Weights of a small mixture-of-experts language model, trained from scratch on English Wikipedia.
Size: 16 layers, width 160, vocabulary 16384, 32.5M parameters.
Below are experts of layer 2 (counted from 0) of a mixture-of-experts language model. Rows are named router (the router's row for the expert), gate (a neuron's input weights, with its number), up (a neuron's input weights, with its number), down (a neuron's output weights, with its number) and show model dimensions 0-159. Each number is 128 + 24 x the weight over its row's rms, rounded and kept within 0 to 255. Numbers have three digits each.
After each expert's rows: a language model's description of what the expert responds to. This comes from a sample of Wikipedia text that the model never trained on.

# expert 9
router:133165106127163174142111133081113179118151141136189134115114124080100101141135127076103130111116164104123113137150102103135093140135118134127143135106170109161145116127103118144163087126112104110140092110197116118130122180120126103116108117138115152132145134110137136105146120110156096120122103141111114134110169146136095090105115167093125145128081117119146177138177116164140099140126120125125106114126082135124094137160123187135087152131109080144154116151108104099128113121115145
gate0:096163123159190129173146101106132134133110160137174162156121148111095132141130126114117140109102181124111093113167118104142093130148119147122140124109136112164083137136120137127138110125123085173137134138136168156130100179122110148098097115151132182144132157149145137098124107146138161090108129145139106125160185128127109134154123152065177126070102099106146141168138115171152148126108107111131106105140119120140132137106128155142130126133102117100110146153118164115162123127149167
up0:113124111156099114140106114134111173144166127126109139106118098136155105166089113151154141158129077166114140118160174127099181165123156182141115118194126139090143111100123168138129163129144155122108111129097153138126151115124151126144117123107104048113095120160114083160137144100090123170161134132142118118105122117098113080125132135160128138094137117109122133139102141090103130121121152151126136137165130115129109078145168133123150132111144146117152119122162119136102124113081154
down0:102143127150124112154127099097157131147138175149072175101093112123132122128143128131142102130176150094142128126158148134129118130180115157157102126177117142117104120154084143127137088132138124153143108176129080090154160142101110135124138148121092118110127111131149135122129157124108151138143200150127141097123118099120110122123096182140114166117132146165086117112132143123149134124106112078140149120134119099103141110147181103114128120152142071155134134094159111064123109127129148
What it handles: Mid-word name fragments

# expert 27
router:136136112113123131141092132074088177124106105146163117110076181113102100125127135067141142123119143095141130151147101109138084148121120148140141117099159111141128111129132104140146079130105086116138103115168127124120129131119092164127104134144115140157140164164145157112152119123162125154131125128138117152125160139132094122120121164098126165158069118117129120118158111171145131164096082137149117160107096169128123130116143192122159099143135081141127089143121095124164101136141155
gate2:108173143162077073165115126132081135167141125142111089104134140119147126125134144133146111141179137150107117137149102139140081136125102121140149121167134160175098116170125084117157139114136108111132195119159120129094177120120111129114118114124139106141128186137099152142164110092122097088110100093155125145084138136147126151139112132137153091108141115138150137107090105165151143142110139128117123150114113107082106150114169133076148116128136131180115104122131153131113108140130156
up2:145100110098152191107143123136150124099142095126170168128130168112129109105119161116111142138101151163105125136116143096128164137116174132121147151104137140115137119070125138098131117150113141168116085141099145113154132123175147137151123146138138115143136095113137075126112138106108145147140191154099149147191117128138142105097140155145048134167118097110150132137152114097146128097133113161139142129152128105169130079136126105155109156097140117077162136127134136130145147121154133
down2:128129121087140146165095159142128091125142089120169112146120114140116087135112140071127138148114129134143152123115116100062119100131135127125137114151095109133145126144152130146165144131136117109145140133163145108120125127129123142123097085126123123157093173112078134177135087150127131151142068111115129085160117054091134164087124145139095141206123133147150112131173131107157123110086081107143130119123127111123091136124107136141119154129175110139125113124083114118129140136116137
What it handles: Word-final name pieces

# expert 48
router:161149119113171146141112125116173172121099103124162114132129106094093156119132098143108104106112154102130120150165137069134091123159057131148112146150123151130138121127102073122115120110118119135134150126123098121159187105135087128122116158175132123166122117147118145129138143128164139102146119146138112095139117105139133098119099144084119197162124152118150155124107106139175111123108100124094127156085137165116149122115150099155084121126131114117143140125181095152109094126130125
gate1:159140137125127153150133119117130148166170149133107110145159141079161121099106123130137140146070116124130157105170146129121159115141088180114140080151140124122115116062147129145093174124103139171159140150125142131139120125160149103165134095128146126143070123164119127152107120104084118136160085154154151124129123122126109155096147097121137143120154175155125132149152128097115166142189147130108098119171147131127135128163112101108151161117134124098151125120118126071115091115138124
up1:148142119113094125142117145137174107145144145118141117128166163084094127098129153102155117139089091114144143158157141134161165103110111148098117070129149117118098144087145093173111122091080090170136156116123154130125120083141154141149139118119138098143116150168150131104131129121096089134141105147069115153134160097106117176064113105116093127119098141137124139163111111122153120139166132137125100133143147171161139133139111129131131138099160125100075144136143122110135141101163132
down1:113147137129098120137133105130114162143153086119130144110161106128171134115095129123101081151084133077184138139161130093151127123109176114112132101127101104104133137099098119139146106128151144140110167154093083103147143120119102144089138129101179123113149122157107097156111100160119101130118123166081088138155134139116131137106121086129088160086118125170118159119107155112120137127118103169106085120161098157091101116107104096114166137107114138097128118134163157145126094123142135
What it handles: Word-ending pieces

# expert 38
router:073112129150124154144099104106161122111130081138134084134136114081095108121135144085135119066111167133104097153162159111084132114125123150173125156147122104140090131102100126130157105173099138090102095142182136125094104129103099111110131119164128151084069132109110147111129137171127129148158135149125119141116136108130139124087122166145134174155093131130144137199146143169136131124121110120106124123117125118148096102106107137152152135115120156122116073117122121141132140122138121
gate3:130167131133115125129107140125081142094126196122113119144143189141126163127136168125146121183161128141142130112119145126086128171123113171149098183110137116113106129093186117116158123139125115119084118149105117151108113160131117132158149097170139144081121151106148120157153142095120133090127156167111185143128135133159087117127102112138141145172118100091157118143161145120128156155128136167156142148095122121140144134149092138088131120110164116112132127127139157151121171114114151
up3:126126157119141121115083152146101053121124163098140139108071107180110138150122140139148092144144131102125126102138097157127089138087101134155102103160098119115099132131153112139139128161108126138109116152116128128182121127173138144121149123125137124130102142118114138161151120143126131115092131106153144134085125091145111100128139115136110132132176142098175125161120125115093132140054144164106159133113139087118127130128153109165120115067123127135113094172137169108111165094093110
down3:116114114120113125118090087120099157137119180154095137107125175135144101164140124162134113165154123126117125116107140186104072139136150156110130121152070128154103150119167142145097089158082158124116105171093112189122128122141141174128162121116139132084142151126093164129126101101128117148157099093139127126135122133128129111089156112126177163113148148092120102128168119111148127118127117130111123155128116178168115126156100139117145123115169116140146126118158130093120169097138136
What it handles: Math markup and symbols

# expert 8
router:101163146102105165141116104111098142106134102107088127105150090083104130085129138098105122077116148126133123152157133102131137141145129137145125091131101112098172140127120072154165118167119132089153071135129105080110104126121108103141116122156131130101112149133056190118129137170106156134154108127139180121103127103131156136111123100119128120173115148135108138144158173122130128149111137161114137085122127117108131149110193135129110127153145124102118145162102116099131136110139104
gate1:109136121175094090081152134106134151158134151137090142103094154116130099113126119105128115129126174121153108133166116169119153150144129108159157113138102145106146138179136120175092131121092105144130134137163125128092106146160109160089140105132105111135116113139103125128146070128135108070096135134100128152136143170126118116141159129125143149132143097139155141091148144114137114108125120154132122105139136129193193120087134143112132185200102128127112110145145083122135149112137123
up1:112116105171158104096114097129173121138108147111088145151118153187100116089078163126132159124094142146121144134101126151128133183142128118123114105094146131143112131182122173111126083153125156110127097112116126143104158139136122103166142128136125105054135133105114165145101125094112104114136137071139133119129073152107106151105144171140120131124146123109147119143110124116162103144163089127098133105090155118129170153107092147126113117118154094119129154109148105093149105145147137
down1:116132121165102124113109152082150112083136159108112130125144093140145131122141138118124116129160130110144096195111115138132158131128115131165147140160107122101112135133111137090166150138069103117130155107158152095156148137127091139163078161147148136156125140094158141120182133131109145175126126157075089120098154151164127129080144122154084138142124124120166161113160084158139128116086139153128100127168149117148128137133102126134114128100157120115109173112135170152126153089135137
What it handles: Word-start pieces after spaces

# expert 37
router:125112104111124115141103120130124174116124075143182142142107138071084137151142113104110107123124167129136116166138127080136136125130095144099120149172131096115114094132093112180154108190107124126162143157129073094166137129124103125096122136137119124154115094146118118146155124125129132129143125145099103137089116133138124110115086127094128160135126099129133165101143107070124110131124145111136087148095126104087094173132198140174117110129125090158128134102149124114104118137123139
gate1:122131130121130082130086146130109117124101152123167153160124221102189112157138117132163119087121117150130128124134118134146096163130102139136109106143130083106157113147154113115125131129098172130117108122100101097151110134130125123154124118114123114123111156132186131110155170105149167109133115145122156139088108151107135135123116118159140140150112106126136118134130108117132138142146144141071077084078149170095088163167148112133121108132170079134104144106098155119117149113110151
up1:107149128153122157145105126086131107135155137136117130137112111138081138126136158082100118154154112142116105117096165148094128101137169113110089112105119148173107156100131130131159150127134135127135187131150131190132130095093110131127114127126121149086106158140123104135117111131096123138132102137166074134153106104119122113170149119075112105114092180111112137166108115166090139121102107114172185155142114121101118106098112139069159138148117144123118084133091113161122129125117149
down1:103107111147169140166142117109142132182146100143177151140108170168124083125119145159114140109135165118132153108132155134144117122129118137111091124151115141154138173105121113123109128126148051128151115079103158126135128111133110155122097099130152119126158161131108160152122132110138109126113103126130120115128103122127113137084111121123083167116120133110115084148194121152114125113137152163120121113122146155167127109136108173124118191150125096123098095123131087150070141184134113
What it handles: Name-internal syllables

# expert 4
router:149157127117115131153125130101126173099069118127166093127147121153174148164125135141136110191199132120152128132152094135099120140136102125156152155057171160138132118131103158150165129121148099131132137160170105119126158146127114180139110166131092147143120108094137127121137113120171128152129153132139121111105157141109103083125097147116123137111115086098125111119173134138137089140127104096142120153137125144097108137101124122109174098143135105150157087137116086127124097136118149
gate3:148149163150104101115100121154110116090134142120080134124167158158151109145132162151093163138142147126159168123132122135135109141154123151116088105090129116128159090119113135113177101155145132131149130100088102116137100111128145132106106121149091155138159092092114096120099134142162093128126164112080195110116169121116145144133125178153110147129165120095109162160148146100105126120144155087142117114125172143093135138152133140149121104118115087114134130155136124093125090176094133
up3:148141100135088094162123085159103143128126104133106118100132148165150083135104146146126133139158100116162099114137158119106093119186171131132126116146179132115120122146159117160133111099165148139105141130096148080125106123124119119166139143125117133188143127093128153152123118143122137139143176112138131134079187164074133122089101132151110151148157121103073145144135172148106096132151123140147141132144140124110112119134164131141110067092116139117137118103141165108121137138170145
down3:125079147094169124115136124168150165127075106127163134115183143132135155133105114120106134150129121098140143127125152154117122086101150125096115117137109114096097106139123156128057109135090127143110166116136127110127166146116127125141112113144141116127154099140132102118127132110181161137107143146173149143126141135127082122139176097153160088083147112125129114121148132152108141082168105092098111100091118120125131146079101117131135151123159142166070156104120153169136094129142114
What it handles: Word-final suffixes

# expert 36
router:125124137111132157133117143124157180145146100152182086144092138072082155128140149134100139072169147128147099117140158090088105133174134135086105101100150118169110099128108123136155120139119127135149144153159076108143090122122120130127142142181152132135100089116083119121128131114148112147128138149098104147131115102108121093133107127091114128165104169136100128097123119156124100126128096130153143142084117142135145133109158095129146082119091166131144115121110145091180124120125106
gate1:129137118136101150114110121086129125125101122109164129146136123118109130104089122141120155130180162158084159100133128157140102173111134144138113141149167136138139138117113151133110138138117130147129141121118099169094109124123122174148151117125151136145147075093131153097119110137110114081179080088142168082171138132136099125148123158150073101110141090138105113092102133125179097073118147108114143125124114118123125162130116141120175116088128153123148107079168128153157125104171124
up1:158087115130137111117063124094118131112132131158141129116125082113085111179137136131131137111118109113107127155101127111101080107132110111093128116124160148151127120100162130155159105103118088125147129133103109127163147202135140187140158121178127102160143155152165124111136162169114111129110153118121123132131140116086147127122131113124102144173131125109150141130136099116143113123099104098126110160096122130092062114131129152097125103145079136136131177105140121067134106121126099
down1:118126093046134111146089107144103149142137126157144108094173137109111109111128094144106106156088125095116151145089107079136091110157127109115122160122125146141138147104141100117141114138141118071127139100147116104160168129122114132108151164155067150126121163141101128153153126137169110114096105146103122112145100147133147114162111121132100123147091155141113141155087135162205131144131105181095106117124150130095142132154139138129121127125085107124121150108122124101130108135091150
What it handles: Foreign-name word pieces

# expert 56
router:080125128127090166138110114113134142119138100123165126127123141079085110131117137137138130082111148137129083126144135130110167120121126169156166119118157107162104119135114155127164118183119125111143129170187121111096122132113121114119119145175125127128058113116124127051143109196097126144180114121156138151109130101137135075118125131142139161133073123128143123172168148149121122110126132107109096131119129094157115112093124136158124141108118152108095091106114117129161132112123119
gate3:104163126166129074156121168199116140155099156113085111137121129100134130151159134145111101112198116120084148137145100145122120091145121127148101111106126104113131093164149148097132137177087124110104171101144119127100179140158143140149125137115097124166110153116125115109150121125130071107103158112152144112102129141142107135094134114139131082104171114164131118158157140101161134129146086158121116114107127127103151101170110151116166113140136146134129131123128138144124141094120084
up3:104134149135141118138117145185117151148110161117109142137115124106151118145140134089120106094169110076148143105136090173124098139137103131135115085110163110115127082149165160085101130137117102117139161133156123137105157114145134133118130117133069152162153109133129111088155131154112075083080135113174165112118125093159093120111105122138159081110156137193113109140121113127159095150149101173113077115108128109123143108126134148118156127124139139140118153119148141128144125112129082
down3:128121141110118124157162127121148088160109126107108139135145128130095175132155160165127128103111102147153150119111144135167106110113108135184124123156099117153129098099158155130149140137108153111092135142149164133095163124142119102168163102097148145097128135114160126089104112139136150134121118066118138160120082107167151112153135075169157161160137140110137163123133137127107153092188118142129144128165154130140112092110103122164112102096150165100128133121112146098132187144118158
What it handles: Non-Latin byte pieces

# expert 47
router:144135110140150141129124122123144125117111115132118132141133112108058122119135119139129145092144135107124176119109153138082083142173127150124146119128116145146134129111108122146122078104123108125108081166129092145098109114139114180114114149142082145145106156089137132148139122145185146081122096118141170118112146093104094152115155159160126146132143095122145117111105154112207123110119110119129130123142107120106124096184109145136128147147117179123114121105188092094143124076162132
gate2:138144119139160104154139140145112146084111134154108125142121106119098121058125137124122162113141107144141127119118172167113068130118156136122119102103114153133129154121116134144142103102113109103106134159088089124134099121157137158143095164127073122127119130113149124130126140127194135119122135104122167143111180123141155145147142138191144119124173090174142128134112106112190081136132129114126137118132106148115127073091105141171104149167081150136092114104133098130139127108148109
up2:127103136123121149120126114127129108168154109125146143106127158119147134172136119154134088145127152110121132147111096095129184137162102152148138112128161147135150088109142122134137135159164141140124096111164132152104127125104089112115144110140185131156150131108090113151143138135091120097163114164154125119142088107119099144111131131066113117152084161080109133119137150152085156129109126141136112172151152089133123156171159106077142080078159112132177167149126120107129118152102153
down2:129114115173108114185114160122128126119117142130140116095131105114137117129095133082181152137097176145132117135145165102124091166112132129150090115119145109126094147140103124116122166125116105142182146122146145127127163143129093100113134148134151074126089119126092137072167104143127113175169143146107080118143138119126118088101115136127150124106159098179139122138159137130127067146114122107106119121105096156135091155091148109160121128142112119141095094122105132138133117109172084
What it handles: Sentence-ending punctuation